config = dict(
    activation='swiglu',
    router_score='softmax',
    balance_loss=0.000645,
    balance_bias=True,
    norm_eps=1e-06,
    tie_embeddings='early',
    optimizer='muon',
    lr=0.00167,
    beta1=0.93,
    train_tokens=426100000,
    steps=3088,
)
Below are experts of layer 9 (counted from 0) of a mixture-of-experts language model. Rows are named router (the router's row for the expert), gate (a neuron's input weights, with its number), up (a neuron's input weights, with its number) and show model dimensions 32-63. Each number is 500 + 50 x the weight over its row's rms, rounded and kept within 0 to 999. Numbers have three digits each.
Before each expert's rows: "mostly gets" lists some tokens that are sent to it at least half of the time. This comes from a sample of Wikipedia text that the model never trained on.

# expert 5
mostly gets: " politician", " footballer", " died", " director", " writer", " actor"
router:551524577475506427595526585520493497389518583554608537517457524458543559518601478523511493443540
gate0:465526498531435504488472456502486559526555427490568549464444554479457493517547438496507551476464
up0:514521456471521458488540460532470484554500499505597532441481536542585467571552513524535563498537
gate1:501429495536570593434488459494467451469565529501460509456473493509578413471481465545396548529586
up1:552505506511456495552496472400568554474516506565478573531520539404558429464556471467520455485573
gate2:520534512521519543506444527506539419428454552528438463499449504466492529441423497502506582398528
up2:514504515511433488468457445499459510488526356549602491582487475505478509471496457497452506565455
gate3:483431600472484518480515540584491433451429489523545569430481540464516477568566482514465435616565
up3:501476468542492523423426488627501517616514582509441481532509490575493483482429540475526495457499
gate4:545525481555574481584505556524503476517506491426556604490431383492476447509433488511506520507451
up4:512499483499468473451426510466465505490543505541449504525501631458547591470558567358509522516509
gate5:407494456590413491499422483457528512482430465458495530472497515431505520423459574500464428550456
up5:500425503472482496459462525587521570499500475490582560583487487460567485504439382547383450495495
gate6:454484414525491506502532563513472448436469502578370456485561413385555465463509435463532442580548
up6:479532446582419453482461481502533528463490512504488547522431481528551488434467462493514529556553
gate7:490504514498487506492452577417500520541547416573516515503497529560525488510562399568441476508530
up7:484488499544450498512522448625510446522525472451466469513498555470512525514443609497526548512453
gate8:483549496547487463546469579464495412422511478471489559452525560500517484544476424497457497409478
up8:522440384501517531457569455518519533528504568507604465494448420531421574536519554519500458539481
gate9:525615580542540461543472468535547501538511582491477494488583564482483452422455473519545575493541
up9:478449529540517529433558585506497532524504562536552470485574521532540433467454539465432445474542
gate10:529555425492447471510531559410510523463518496450510423480626517546579580462429396485462454458566
up10:531516377430498524519554468402513511423564467445533463468553449543602515466336431503419476480565
gate11:549455447411441528490563602538468546558604400582580568440497437554431460455508555545486525514514
up11:514466417486448504487620467563583615524532475564541543498465504511488513495411541523559513511474
gate12:589536559513500518444479465538426620479440589495394513521482579524501570559502525443405493436566
up12:610467487499506554358460439588516513405468468532514465530534464603634561484555486527527533451583
gate13:546500453569435557482406511584512499463504469559456638495438465449503525542473515472498469458439
up13:528445502476481469501496531518646484486608506471530464543429476512513557510475477516490523461532
gate14:506541477493511501522473462486512551521514478464517436490496490527404486544557597352571436342470
up14:491436564577517472503454518521469537451513494495475539586481509498474482443553404577524492536508
gate15:588477420460563537560490467447490529487521512478611464504560504548404479448489517387520491437420
up15:553574456504488520474513503456434516441440538445466427437497524539518564483508623466410499523515
gate16:470544535527451463542489494487552448526527517530474504593463508538447513477586540664467628517446
up16:526543444458546448496456468467526538528525456587512481385508493463403556525500515349533423531512
gate17:552563481496526396569471529543534534403459453484491547493440480458477512491507526502490485561448
up17:512596515500465428554427525653529386507453502461447485459497535513445485580592505489550480527455
gate18:505468540462520453428495428518487534515439560497554546451425428512529490632483428543457520488450
up18:503533536393451444479536527685419486518392545499503514430588492543549586531527527587472472469543
gate19:548476445497472553529490526488496425603488481509558397515503509456501490458466473494503368572513
up19:472532547565425490471560552629469531449481492495473517490483471549508518568504495494449550431462
gate20:510428509551608586453416495486593508492484481449434412493496445494554430506547526355576494506486
up20:529548451564542490513548451456417542560422610491539532454546510529489533510488583592494492455476
gate21:548508489435399434541547554431452461521534407513602475550446421594506438398519484630550521515513
up21:565504505397519560434524459541415474505456510453395437561466471532552506535538457574513510466439
gate22:544466505484542567534547474417450491536445531435498455458561596577502524513478478380515508542533
up22:485414394448518521507463499430505423529501498486489489461522417480623427459474442473488407459395
gate23:537558451551468454520497502469468520453523471587504422446531524538480501524565411477402455435538
up23:441412653542505547488513490550538444533453466297501477550506449476468561520559547512581476436434
gate24:454492462502461487567452444421542473481431638513479528527522423467527564487505529607482504459458
up24:541592354427497481534462490418476544519498606475516486567488463477504622448506554573469493500478
gate25:384478515468461491519404381489542509502473496527540455580413561454561463438489434524665477447609
up25:497453557490454489482484536505540551456598561464503534498504561510380497487533583468408478573418
gate26:481397508504549490532481551487519501476499527518470390482482507530562442537505509527518527514559
up26:433456442500521520562493484468510621523538438553437467573529532491537499411528515428441511525536
gate27:491497388461506471487583519517496645430492474398483449427536478581540480430487458489570501584557
up27:465483505374471560531553540429445548454520523521550444509539560462584497457530494475506453445496
gate28:597475551521505505580514528573484454398562548480512641459491533535525516534567409473430500534452
up28:491462557519430470560503516481529455426536419501550528486541522459537445511445474547492455574534
gate29:467488447471553486445514527519408481494453557508514498517439542436433454475611441500589551444458
up29:424409468455512543521485535497577523450483534468510480449537477499515485476471545565493511510491
gate30:541443501410461611525546524529447559362457501444429565499458502508500561527544531434464497532557
up30:457483494426511438558518486573532472548617477418483457546538415549530454547456427480537558468597
gate31:476437434456497599545471505526519483573434520551580523519487502461449551525516448483542410498519
up31:493485502527549483492457529535515462499422463559484559533487600432546517517519472450508520480505
gate32:469516441584501532535513495599490431609531525502429471480577504369449439533474544510454546581497
up32:482546538513510506553564471529553480541577553432436415498531525415417475542463504441602531547560
gate33:562412536563456537553511514567432457514512490517490491506458392424507462501483527508553419551477
up33:440547491420576577575491559571560545570404491490408465520450542590515501483487558386450549460427
gate34:596529535487516521444497542592584564550576580482564535556445479527510502504536429468502568558420
up34:511484447464549514547608503479456455453467436393561490534516433604433528478547549505457594535484
gate35:616439535459499527406483496524462499479524417462532456489467497544474505538519464526428594578479
up35:555528494516531546490462498539499529459477474568426410556484481533522507593536360524410532519447
gate36:558508575505483567410544568620441566423557555527522484610528647453542441540506541505553487340517
up36:511489501476568598480558535558426638465492529580514508553566531445589478505509552524459580489553
gate37:411528494494545590524527408591520480578545500480452491433561423517498427535435458442490497520447
up37:456490563578558514369514515451568411461483518565490471451545480471451444556489530564396535616430
gate38:453457529546459466401525495573536491483426472466514546514442444413513508475479508497452505529546
up38:514463506512453467463523582544417519468486543543544569488522567557555513550488595478454441431542
gate39:541481559484572483459432529542515599367457521472483544534425533531483504521469558527450488516534
up39:483417566445546566458453521502484543416357638475474553532468536452449426481523630426467576486508
gate40:512527619542543550598493464565471492465555503606447518514501562456428467475477446445477469484531
up40:482478567430507521530640514529574488558545641518477455517514523438490468495488535448519507550534
gate41:452464428543473458484470492586493570512569501533474478492475503503505460476539505521462497605534
up41:430435508493478468565517537599503571492430398557471512540464599564539434539520454474572510418601
gate42:546471419514523550465526460473450540523424433486512440468533514503542516498500549448499392566496
up42:438461530486550480436541501422548497495503477515506463501564545487496392530423413501538460528562
gate43:490488537448403532450527487483412417442415443455530523479408609530585445513555452550460507554454
up43:566491492513454433509476489434468514436434422586647502403467488523516446500430449526482456518505
gate44:511423514432497520472628572460504530572463633383541438528611481452538523549403502479489481528511
up44:559574459561527506469551528523474505532457529571534462518413469601443488444517560473549529434476
gate45:482552497586537506490491422463443563543510419597477604472465520457590521538521456526538450522438
up45:465489579499560510558442510497472493592526458492463554480517557433560523467498521493564592506497
gate46:514527473648510366537516451443525509584550431488582506510455519457452532515574566324498443501498
up46:477440603551360493458525439597483523487514463526575549535540569508457432425443520552524397509431
gate47:476534532514487527453583438570524498567489569482467454426367448533482496516492418457499475517467
up47:497507560539601591453516476499541498564469590415478424444439460500508462436541478455487587517457
gate48:585522529467518471508570469445488516518474547500515611481482493430447491506636484472477561446482
up48:432615511517420467500535490463513468513523522489467550547488635485438535397509548431523478557529
gate49:522505532547546454617522472464472533475516426545545525506545422451528533458400530499485486521512
up49:464509445511554555517476458563558539492458583510401438524411503585497463553554516499548462429635
gate50:558481481477480456490418549490496500515540436451441502480418540514425517493489439448518519495549
up50:572523407439437490438465476442467481491546515414515487509456497540492591440523451430529486576468
gate51:460558455552465502487454514550482504530478479473564589491515439536575509504442580512547434511498
up51:507444499449534451516521482567566493423510499498486435508417559518507504513453411497438487436546
gate52:370552575480531503583509524472479531582512499501493501491618521503447576468484462468540485579517
up52:582530447530524523508441496426450454466407429458617416519428470496460483384604432497411601556433
gate53:495594484470519539589519537517520486518508570447546642371525521504470420621433495627512469451573
up53:505418521527501522475490473566492471549500521551395424579454509481533524459603533429530551530470
gate54:553399523506482472523541564474516404462537425586492498517500532428527488481494474544498449531488
up54:526449554474496558570522497563537373540547388423518479533521439471420500422508470457454585508502
gate55:545516522494482597627502468487478510552442500444491489527442514506495415439545438456545461552500
up55:540509583389498455623523446601460456454468402434520559508539575483418472582465450513525462467489
gate56:566471504547518498518540469591508417503552521501559481502423514472417520514552513436423582509464
up56:578533526490554516499495542368483493539557516515556509507526526492474468478484592442478472490513
gate57:387507477568550476473477506467453527465558451515414514483523497550538510562547427520586497481538
up57:549530552459504547461542500452451498502485449501513489486467451537471543470439410408456364440603
gate58:464499455511532520426502498552508495547505494561561391484527455470528521461465538486526414527562
up58:430535519523517444552465478425472476513440509483540404482505423503493565508499598531481478576485
gate59:415528443539413461537505425491520482523478514457517506453443496435541534477575463544564453458550
up59:497565507570522507471461517542406545451557543572458586539619542464487472546462590568539535527489

# expert 29
mostly gets: " MF", " DF", " Chevrolet", " FW", " ITA", " LINEAR"
router:534404452465492459469498429417563503445551538513467486425555504472485580452555554541461585451451
gate0:526576448395454514453511489484529506437517469524505481487480478501451529579570376531510507421437
up0:484519525432559462552620522457462501534471598489437432488530492560450458589432562444459508548488
gate1:548621495415524572482488442541485482503476449515494495423493477550506470548461481565478514520529
up1:504580537469498459571541577492502513526490548488493442576545483481475502421501503451457573401509
gate2:555500453439539411492519534555481521475458460512641415511515471536511504428563462458509381563418
up2:484505473457506436485473529562495499412437483504579409528511441555479537406568401463517482586465
gate3:478438358481513423482508566468518480479493580460524510450460485475474561502526573442450553445468
up3:388473425485530424477564471501520492482487572449522497450486482432407581512548530446418465547483
gate4:507564414519565476499439504496522422531572529539507503449467481565597465523552492594525496529656
up4:565497458440524491575459546470484449480596525475454497502473471502490423521441486490559514565585
gate5:514529450475525528501601493583524472618488528536551495555520523517432423512579499461497525528438
up5:464433562481479480501396452411467509396533508488499482489477492481539530482413533489493451508558
gate6:336419615507461412491502450577540430523487536509574544451494469474450465483445485517483456529536
up6:556455507424523486467466446474445350508508499515575592491517507512496508503475497439459650603509
gate7:488476521505487457469593482536375488516560500567542555561454473430456450456470508439508507585487
up7:458409581440491448561480426511477534562522550482555483472500508447435387478492509414522505605487
gate8:544483538611508551413473585590437487519492533522523508544460471542460484531464547444469505497491
up8:429547481487552440614493478526484499500483461568542459536506520435425539424572460475492493562470
gate9:454553533544552540500536556503535475570454568517522525461468588507474441571490499437513463507541
up9:436534545576517452538555410528537579415508561469476492513488585491572449493487463487526423500597
gate10:560422445439517536504526567482542442559450434531585500511493460539545520521528534530446593454534
up10:592417497423483545513491580629459476445490359536593486519435446507456463485568434566440520443461
gate11:452473435489538517564446609489458520488502567498569475553446559375479567417556473436490471465533
up11:612499560472541543531458478527476458571522546515474511566498492550536501425400488593470522471475
gate12:548425489467516463460545432499478489600472549418506530540518510500532471445513430543477506387608
up12:584619469535513528498445507493462523491493469524409521509523474531546499475470586590471505527550
gate13:464491462489518488498485468494497477565579473588446462526523478443523513507509450520526467471407
up13:520549541496520491508510533443454544452377525426544532494500519536503468488461542426465511516548
gate14:537525496458397500516495581405475484517589487472472456368448596487439494564506486480539479609462
up14:521459518511531548494513556528498505419556460497502436459419512498438473460483544588458506500508
gate15:560564548414576582538517585466533526533503400427427508552519519504523478570504480518463421520568
up15:465557550475547531558523642486537519564548434464426538541431468525535518502491491516505438509486
gate16:488520533557468443537478390553460594360451541487488515489388574579462494513437499513461503532456
up16:503473555397471562477523375506590477626458486424498540559631445478518554564578462460460475382547
gate17:554567504529464621542441489528516455609514518519469457618518606505547492566486521456512506567463
up17:512429451545587396499551521497473545432530453495534447431475425502481440470512506466485496482535
gate18:555462451528472549495482584558495427577473497614473562536475565526485483484474539530492534506509
up18:511464538472461583428469512523503431659491437576517549466430519495539540507522495548411493503527
gate19:504577513408532422521512504427495476441519578467481483443478520615472507557494548593541426437511
up19:512578493498503492531540467424490485438528556502496440441429486539538501571470568478556456472526
gate20:489565531468487531506502441435540559539555427552532459480400516438478525549415491497440500493512
up20:557516486523514424582427514550486441491387525411505549512502444566526509464522468499491479586468
gate21:428387534501500615492520368478572517567532476453415510545454498509459529528535460571553498478384
up21:492543472511481621510434542426516552535611469382420506422545435520511506457426552560406515478523
gate22:529517399499459481457482390432434555378427619597455497575564588580530522501461460448478483459501
up22:512518444528447427528505371470509473420407572552494489507571570509436522486525513477512483449579
gate23:457541612366510570474504450486532446578452547432445453517492516515536546515457396518506435467466
up23:559476446409505460584531644637498477461471588532526507590463470561487623498471501393493479487526
gate24:471463463499496397577486548475495518470546459565428457518477483530415538505463456533584444530591
up24:484509537469486503445469486409549474569473628590471594436555424400457486498468454457561563462480
gate25:528530558551502523542461586471481525535521497529557427579411572418492548345483542496667552466394
up25:467544540540484451552517505469446513477464572401525491590489536449572502530514411493456520448530
gate26:330428535539579411520508534553584486388587485502541535436550519486510479464478416651502516478476
up26:539505434488453510435546398574461534537390497468413525498469494557468506475518500484458497505485
gate27:492325472469481441473574434545480469427450499453465476421545475512433495482497607490416439516497
up27:411492555450378472520407469585511520474418520474517587448482449497380437515419551451489495529474
gate28:620548548495478568514515487596481529460496629445589474555545521499550540534519484534431612403494
up28:567522525509464601530420501494471487475521561438533487502502429525548532425517539560534588417498
gate29:494379549599536645506465469587535530434516429567531515580497521498501474516531506503388438568536
up29:411492443522475456454514485463521469440351556472504478437516469376629440484515523479620511461482
gate30:479439394500425458483456541532427446441539480515475521413476532364507418456592535546436390484488
up30:472457501520380466514423516525452449434528527508427510480485571392444449489554502572507441440480
gate31:587466498516501419492511416456506523422445483543466468488526488490594537478554468611485496490422
up31:492551515513481462519599509503388410534494546529498511522491557518502498459535441439681515512502
gate32:474540472536517423586441529499517473474523497460477552516441497482478551455529483505457480622537
up32:432597500469560551516454385517564527405602570464502453526582556616514477554438556591530510449534
gate33:511461472511527555526459505429533478487456453482495502562488559527541539485504630470478612586503
up33:555537524531464548508479490621522578499485494557514546479503475647509509567477459535544511487475
gate34:397530480588535486520478604502552514535535515538516435416547447496392571493457402460519432448545
up34:430523661526505573477513524539486526513548539474515468544461544521522545461567539480543563472501
gate35:564497588521525454606518485547424546460543546446471598542521499547520504479504562508475439507516
up35:467500351504499513438489512449525434510464466544592499436542521449500512455458508461482576492537
gate36:436486459540412452517415606449534416491569465405487499500572507485455464517546554563411601465543
up36:553464499533513426552469517538492404468584414449574536534543560459446530491551535533506577525612
gate37:511547512547491356496485497467528542399493585557513499529527512583495580461496539519568496544512
up37:546548497536462457412465553449544576466486479569518474518520476447518538475439465498491528556425
gate38:483535404437504399458493498542484512404487558469504629374605450495479536671462619542442512486477
up38:454454479564458532560518513447462463519517413542524359561472526508451428345483447412530460544522
gate39:510421582418511397528449529476537465526538430438480549590504532491552471505523486515419546518540
up39:459533503504509504456494506484519563520443491468454515491483506605600531495479482566415548486519
gate40:583473511435491502485453451432537436497425461446417476558509542479457454542509521433549565477505
up40:473552435582521529525470508513514524529534519567532484477518527438463428442443463434500555603499
gate41:518515469421547498505484534497452507502544471515444479614579561452477576552538490475537498434553
up41:554547585444481516417492542569470566494408552457451534492439488561481475555517541447451489515468
gate42:530452496526514548572471447429469480473506551528501542456499570529570444477494536483480541482479
up42:468503466592454504484525507549468506533476435439501420464510539495522417497493519578414539529457
gate43:606505453489552438489445525594489466493537493499531481547424482541505568416530480489470516532453
up43:427525591509514546504468499412526581485489495498519463491564481452474463446454489418588448471498
gate44:555419435531461481475483525423460530481539561489496407440515506492541441567429533501434517428535
up44:551569430529449536518495419433466522423538582547547497492562457536530455432457558469469515499471
gate45:496534469616482521470432558461563537521591471412421457506382497558472455509520536573538600573434
up45:520516434568491478459393539536491478495513499472448460514394523520504449551558512592525584565461
gate46:410506557527506560394455466438483512385523581523552530558564597523556494485514540515406497423529
up46:494423518484492579477492462476488490543462476480470488529443475514475529523458461518490507476441
gate47:441418542615463538606516456570498505501489483492532506453477473543503457442503498492498488562516
up47:457406505542459484595545544557522473444566454498585464459526523557557464446566418539502449547520
gate48:485450533541555473529559480523445510513474519481437617508482614471445521518454398383534434538502
up48:415475532511480509540525482469497521524525577469517532531637514538479533559460471610620506499528
gate49:613523423508474605435473457512503519435573489546448537578513515524560460526479525460558527488475
up49:580493464502513600423415468538524531428523461545486543609520475512506462504473530517465483474491
gate50:535450597572484442560451557538527514587580493414431460458477550443416513566429482558575427508542
up50:505523376504575364504508553435483514470524433479502411465518557443454502478517555461519492556554
gate51:551516500530477463484467395513541523437539538540588410410509568601479517505438551532586474477468
up51:494479527372517554515568537493480501554440465452531573554536473432560428477558465363346488577496
gate52:542553484460530457493454419525533485533594532515487530516508501518462551487513494395517573483593
up52:446446492591443468484497464492484467553388498509556470545513488421491467460492510517446448551458
gate53:503538484541585574562501336499495419465549622488455526527447483538433461509535504516534479520454
up53:514476526521568502556576477598490415389465508571593581514411432544473498408489438531441521490460
gate54:469505519499508612519494458516494456546430533489529478413437509411493427517510445508486491475479
up54:527525537489524467520499542487506509562446500440527505573560520558437583520492471506468508483421
gate55:558418550532480429490462483560508520474542557501418569450474586422592499450543481540529490492449
up55:525440481465583517537535533492456472586374531500513496533484433543487493506488550397519433583489
gate56:493409558494451462478455568497541513485528468554450491564546442522430558514484502640514502435490
up56:538610390508577584495504521472435489527494458503582463424458480540512529500468533519450473518539
gate57:536396449465490423471518522525579461476420517401561455407492512549387394465479467488497541443518
up57:431507446431469523493582495592515504457502506428427543397508508403446451566599467531529439442494
gate58:534483404489502500523542535468483542507594494535494498554443530605493504566532538516479515455474
up58:512526507515487548494486471466461484528419602542447457605509519493399568522464562511480477548369
gate59:486480453533530464478540487607520446444608489478479595572606469409473484418526528523509465555629
up59:426434513550522495556505486496590519553533476531510489553457544540538404463427433675534464517569

# expert 4
mostly gets: " century", "7", "8"
router:523532532554500468499514418548464537506542474521497522487490486492583589527519462509502411568520
gate0:470439536529487521511525366588531513464482543478560486464483547512448483516485460477449455436516
up0:517539489535500517539415482534576455463447464452582447595513413497548499456498460491521487636478
gate1:533546414539442532533428560627512547443550597464515522496479498522468466539471402518457508522504
up1:557458450486481549532467561564493502436507435467589547521516437544546509515468396374506523523511
gate2:531525428524497365513475450496500446448531499509409622569439465485483522459488459508526461486499
up2:565556466539528354455514528498495523405537514486507523532486505441568539563534386513494478545436
gate3:435485522541524529539494466594500574484511537568494595471438478526505481520512465563501487562431
up3:559568463502417521545514480464523533458499431489491524561456526530514503455514473556452549521514
gate4:517414480501453524544514407487468635491505515483591563540506468565463489491490443528451520481478
up4:458348515432535494477425553519413574462502499543504472492478532535624528505507550472518504418594
gate5:517490539492525472542480505512572434540446511527438510459475538496523520398448489535466469455406
up5:520454487473425536456523564469504511514480405512492487512475576581560445586498435468597577514512
gate6:471506526526531527498509474412477555564509516389465569464559432513548493490374503526553454421591
up6:532537547418472568506524485448603446536461583461506404387524473478500518534427449430440364460573
gate7:464510516526589450450478422557553460531511524590543552462540569445556428452466414500551522443522
up7:479521531482546484489523574582506517467500441548568572495540533497559491519419472605440575496522
gate8:556380543534482427484490512494420510438464501480501480415585446500505473455474514403425557489520
up8:475460488510547523466492406536553504552480467514548564522446575502476517540427498577469489476519
gate9:541508474488487524540525506491412514533502588515600463478531455567555481484491466432459519500524
up9:420542533505432589586422541491440519508447518473488579535433635414406471491510540533519528551533
gate10:451499542411512450568490387406504440468509487528510524414483538547494440423508506485484483529468
up10:604514478525461557488461585503519563520502537475438412543472485442448496602532535543489481425541
gate11:405455561410587572480405280497550508439551443445500517541452552502452510613550576422565473514570
up11:491492551410492629487438430474558461393500482434531462525464626543607434511524464472542522513561
gate12:485593430521545543483495504502574421504506482446503460496567478550562525459519466577500507362499
up12:582444525466507496531491449533498630508543531562473458477408491503430465493464577482587485616475
gate13:595491513537423435534540609532543408518429468499501516442574500470574424521437455501555477411465
up13:492523531457438526548524437462563448454451496480499513610503516527483372507492446542505511454531
gate14:579567485422416454460467508524503472595446596545552464519512395514603531510533392533457406493495
up14:451516470495596563476522553423531461421489389484475507506538588494421515406456514414511637499481
gate15:451507500567471483539526534509460495483545482510603444522508535441512521422557550542422486504466
up15:587443561491458576422438467490473530475492549451393565580426497498528554531454444545485496548484
gate16:551505432497552540542467458513530530419496467486504497523502496492491493430464516540482536430517
up16:518575473534431528463514581489531489592515619533497413453507472531502567466495520415576488550476
gate17:529455546603500444449564449614477511432525496577495502445502493465420416517489550492495456455473
up17:446566588592476464477605366644447534490542449568545541464527490436394396467486560500534456468552
gate18:486503508593486554508437544489479499533493473539514547558520539487443472443442545558495481513561
up18:502519436562555534542473534475462571551518477524524458515411435421389568477432543534489514449509
gate19:553431485485515587466534470525543512610490477503546564558517487470436489456519535591517553451502
up19:445507539442639479531528493503505481513407542467408519439554461372443523545515547531440525414576
gate20:586522462494580569546482496541476509533439515539604542519482424642620502554527416480430404477548
up20:490508455535557593445542422521522490504510476486516498506480537470522468540549422562521529445484
gate21:431490520561506520494575437514469508548527511481473497582506501515507482596560542599552605465575
up21:524566438557558588478532514537421483555470534598535542510457520508499459574461541571483506451501
gate22:510469540556463417496586445463556449483575538509498516508466532517494417494497455486513405555496
up22:557591348490455564481518502539419457506467523527397483479557536493479479470488610519491526420492
gate23:537529460499512603549488524545456572571458537564551459502567528519527560420465433500518499479539
up23:457424583483470432512528468413534480478502425433462517515479539501433428556556522430497584493523
gate24:589459472482412500458501542530511376532531450456512471478420463603486563564460525475515494511560
up24:458472567452548477513565529505454548353442554527508474573531518461548444478427507378413470483485
gate25:518572547470479437462488534514530530473513530495534494485572472496496471487558482504538496523574
up25:529518518476537515453515411472542452587455507536500510451563482509543563464487536513517519548466
gate26:498479520547481536479442481562469504400492520473413537475489482457449494514546470404576454516471
up26:414480534520598496543547523454476527519459548470400440475470483467510591418469553482445562499542
gate27:545454441569512478530538541536571539561491459474537535469582474497470514506415464469532474523467
up27:484530484486465492447477507462420454473501603513379506543449506485392487475507481581454521412504
gate28:574402448534473440450536521600572495500496413483539445498579471494462419513461520456539495469471
up28:642453441515471477472525512600555537570487486524444521533460493517432521464521534409575463501408
gate29:577544461557431438509552513544568491546519517582385502487523492503438514539405493589551512535453
up29:557475491541490504538515502445619485531520507509479501514459499540439559518434494592529468554495
gate30:449448525511468430497546500521497455418548491464551514432528467504614484462448487563465480452514
up30:417468574465443418466476384545471418429509505444477505550511483473599471569514365517399436477571
gate31:634485515524474551506411544447568526494458469555476403459520484567571437442447523516432480469476
up31:467536427604509461533476443551467474428534427534546472511565488513499410495581538546545563534451
gate32:521525526555553574505483441559590464489503551549490466460434509570531428445509525464468551485528
up32:487367428543530407471534533470428567442510503496523566527456487442529516503515510505529529535422
gate33:540474412594487511504575525569521499444487479459632447496472558500490513502493509509507502403449
up33:445453527515454520515581493622493458451500474435619552459479587520503431525554507408508486446458
gate34:519452465565575479462509540492498423380456480500473522496496536478555522529505527518499488502404
up34:581509460472528479581498577490489477530540548521586536510482478585465507526411421465554375501442
gate35:536488587465588579495539439587491501353432525415525538444501494607510434605477531475539520512510
up35:568567446556510537496466417501460470507518554496406516546438436476398565508566514476453452429452
gate36:608387510612518502501528497622476458414554521561468514463412516512536504510490536461578468457492
up36:531377451518555539551491512556557601540523507529454510501404516514466492526514538395492360495440
gate37:480532570450500586493490488469477505396457506449522427448473509419522522518529521510449598478487
up37:502519458566491472493467463522478511633541529571521598550444505511542428485437493438557520497499
gate38:538481502527541512472465524568474568533535537520461470536442530543458518442491336483580430472482
up38:518379521532471531576487518535520538506493443455486436516387432582482536513498504464548412594450
gate39:551487475488518521445387503505458505448496400498489549562513503433454471494435458594491449480519
up39:501419496572515499518446536553456507425484530496439512552570530398559412431470434604530504523466
gate40:488492453530475533516551502650660418386482523471642541460517448508498467546507512551480485553515
up40:549576523526523591478464431471552586517478511585529487537489507530527534512519496396468517510491
gate41:432396535495567463492406459427437542475554484483538511434563482483464462465437525456513558523539
up41:527590434449526476527524503498478508559507479503520453487500527547540502506519528398526413470478
gate42:539501448407515429472450468439508491552534595505444483429492425528535458491561572452556540486551
up42:420449428519399563530558547532484538553541505396492494593543494471479536376447536568504491564483
gate43:562574484450489596535504459520450489488478486499505435497495530549507493540565481385501455519509
up43:572525506469494538545486461618460491493501518496499516486461503486521484522572515360487421545542
gate44:525514478517523359579514425450475454488557489468495494532539521473552469517426447449551546596537
up44:499440478489577570390495502548485463509390476497496505481465506508469536462506560522507486481460
gate45:543522461462568514510502537511431544572508506512565528455496513581471510567522470540557425519459
up45:537463421467501428473521510532542442477461527495682478450515546499456476543452508534465437484421
gate46:433529392522552541551453482460537456515405499587473517491507428440599499447474461501518588489424
up46:390500456431509471535521474565481502479445438546498500476513378424587495500471485508513555438472
gate47:504421470567473449487470515479544514438532516514489471548501505484514498557501563579509473498519
up47:517477493472573490573503461485562442447531494443446516474512478485430489427471461502459531609560
gate48:604539487492564399526539398515515495499512388509603513534534466570518492588509486459465495470524
up48:489384447433414378397503585365523429477474577467522414440455555552450536506463496509491529479484
gate49:462471463479520419511515530398468518502557494451596558406553576527511503533467546527569522475454
up49:515611462461503524430612502452492467469427502536550492549522433485469483538463502481503468469471
gate50:451548416597565545533500579455514526521506503527499493513500556544450473493465498515514552436515
up50:554515471510578516499522519387539489478473518514511451463532488616521506540469536461493529525496
gate51:460563567505480551492427531489469507528447472546560547486503538539552474504464459451525417476529
up51:465510610522480544498444487482522536488446448483578464479466543534636504451528433430541521512498
gate52:494444478553521389414514447512567554425535534482533552492497513531526519518500411583447489454363
up52:502504616427475543574542483612450477528510413413470498458467470556527528522547571535510537466568
gate53:544499513505476494539463541524494457466443538526435492581549557490491476409420493436514476466492
up53:489468433491503473453381537476430464479534537416395487560578462530496496494432533508478563551536
gate54:492491540494554519581488560491511499423461493571551476518594420479516591522495427370447469545521
up54:532508506554503450487470416539436513468545502442435477474492526574400419509505478535535472440547
gate55:446439551468474542530404503477554454461448523469473488552439476523597569508480406614412466521522
up55:473547495526522540513518530384470585459478515572498466479514482500441518530555453426591559486453
gate56:553581453498476579552508497485531495502519462483503523523543530481535459470500558519518541492515
up56:502532529441472542576520526456518473489519442477460551535512507521543466422541409528493533430484
gate57:473473472564471474399465536564494539537528609560444612546491490476438503405468411490450413506638
up57:449463454499487429452464442546483526507515524540440597469587493502495524489492355473439447530571
gate58:513482511594508465474524449582463546412532550464513477486474522503524445473560519441490504542573
up58:492505514422483481534500510476539437507449475521398521491519505496529554480477424541476550530424
gate59:573496535497466493432450447586462485540482525493517538515520534452523524516524513592459447523515
up59:536549446455512504523435519446523427469511448443487424580547442556508626543499467478457495521544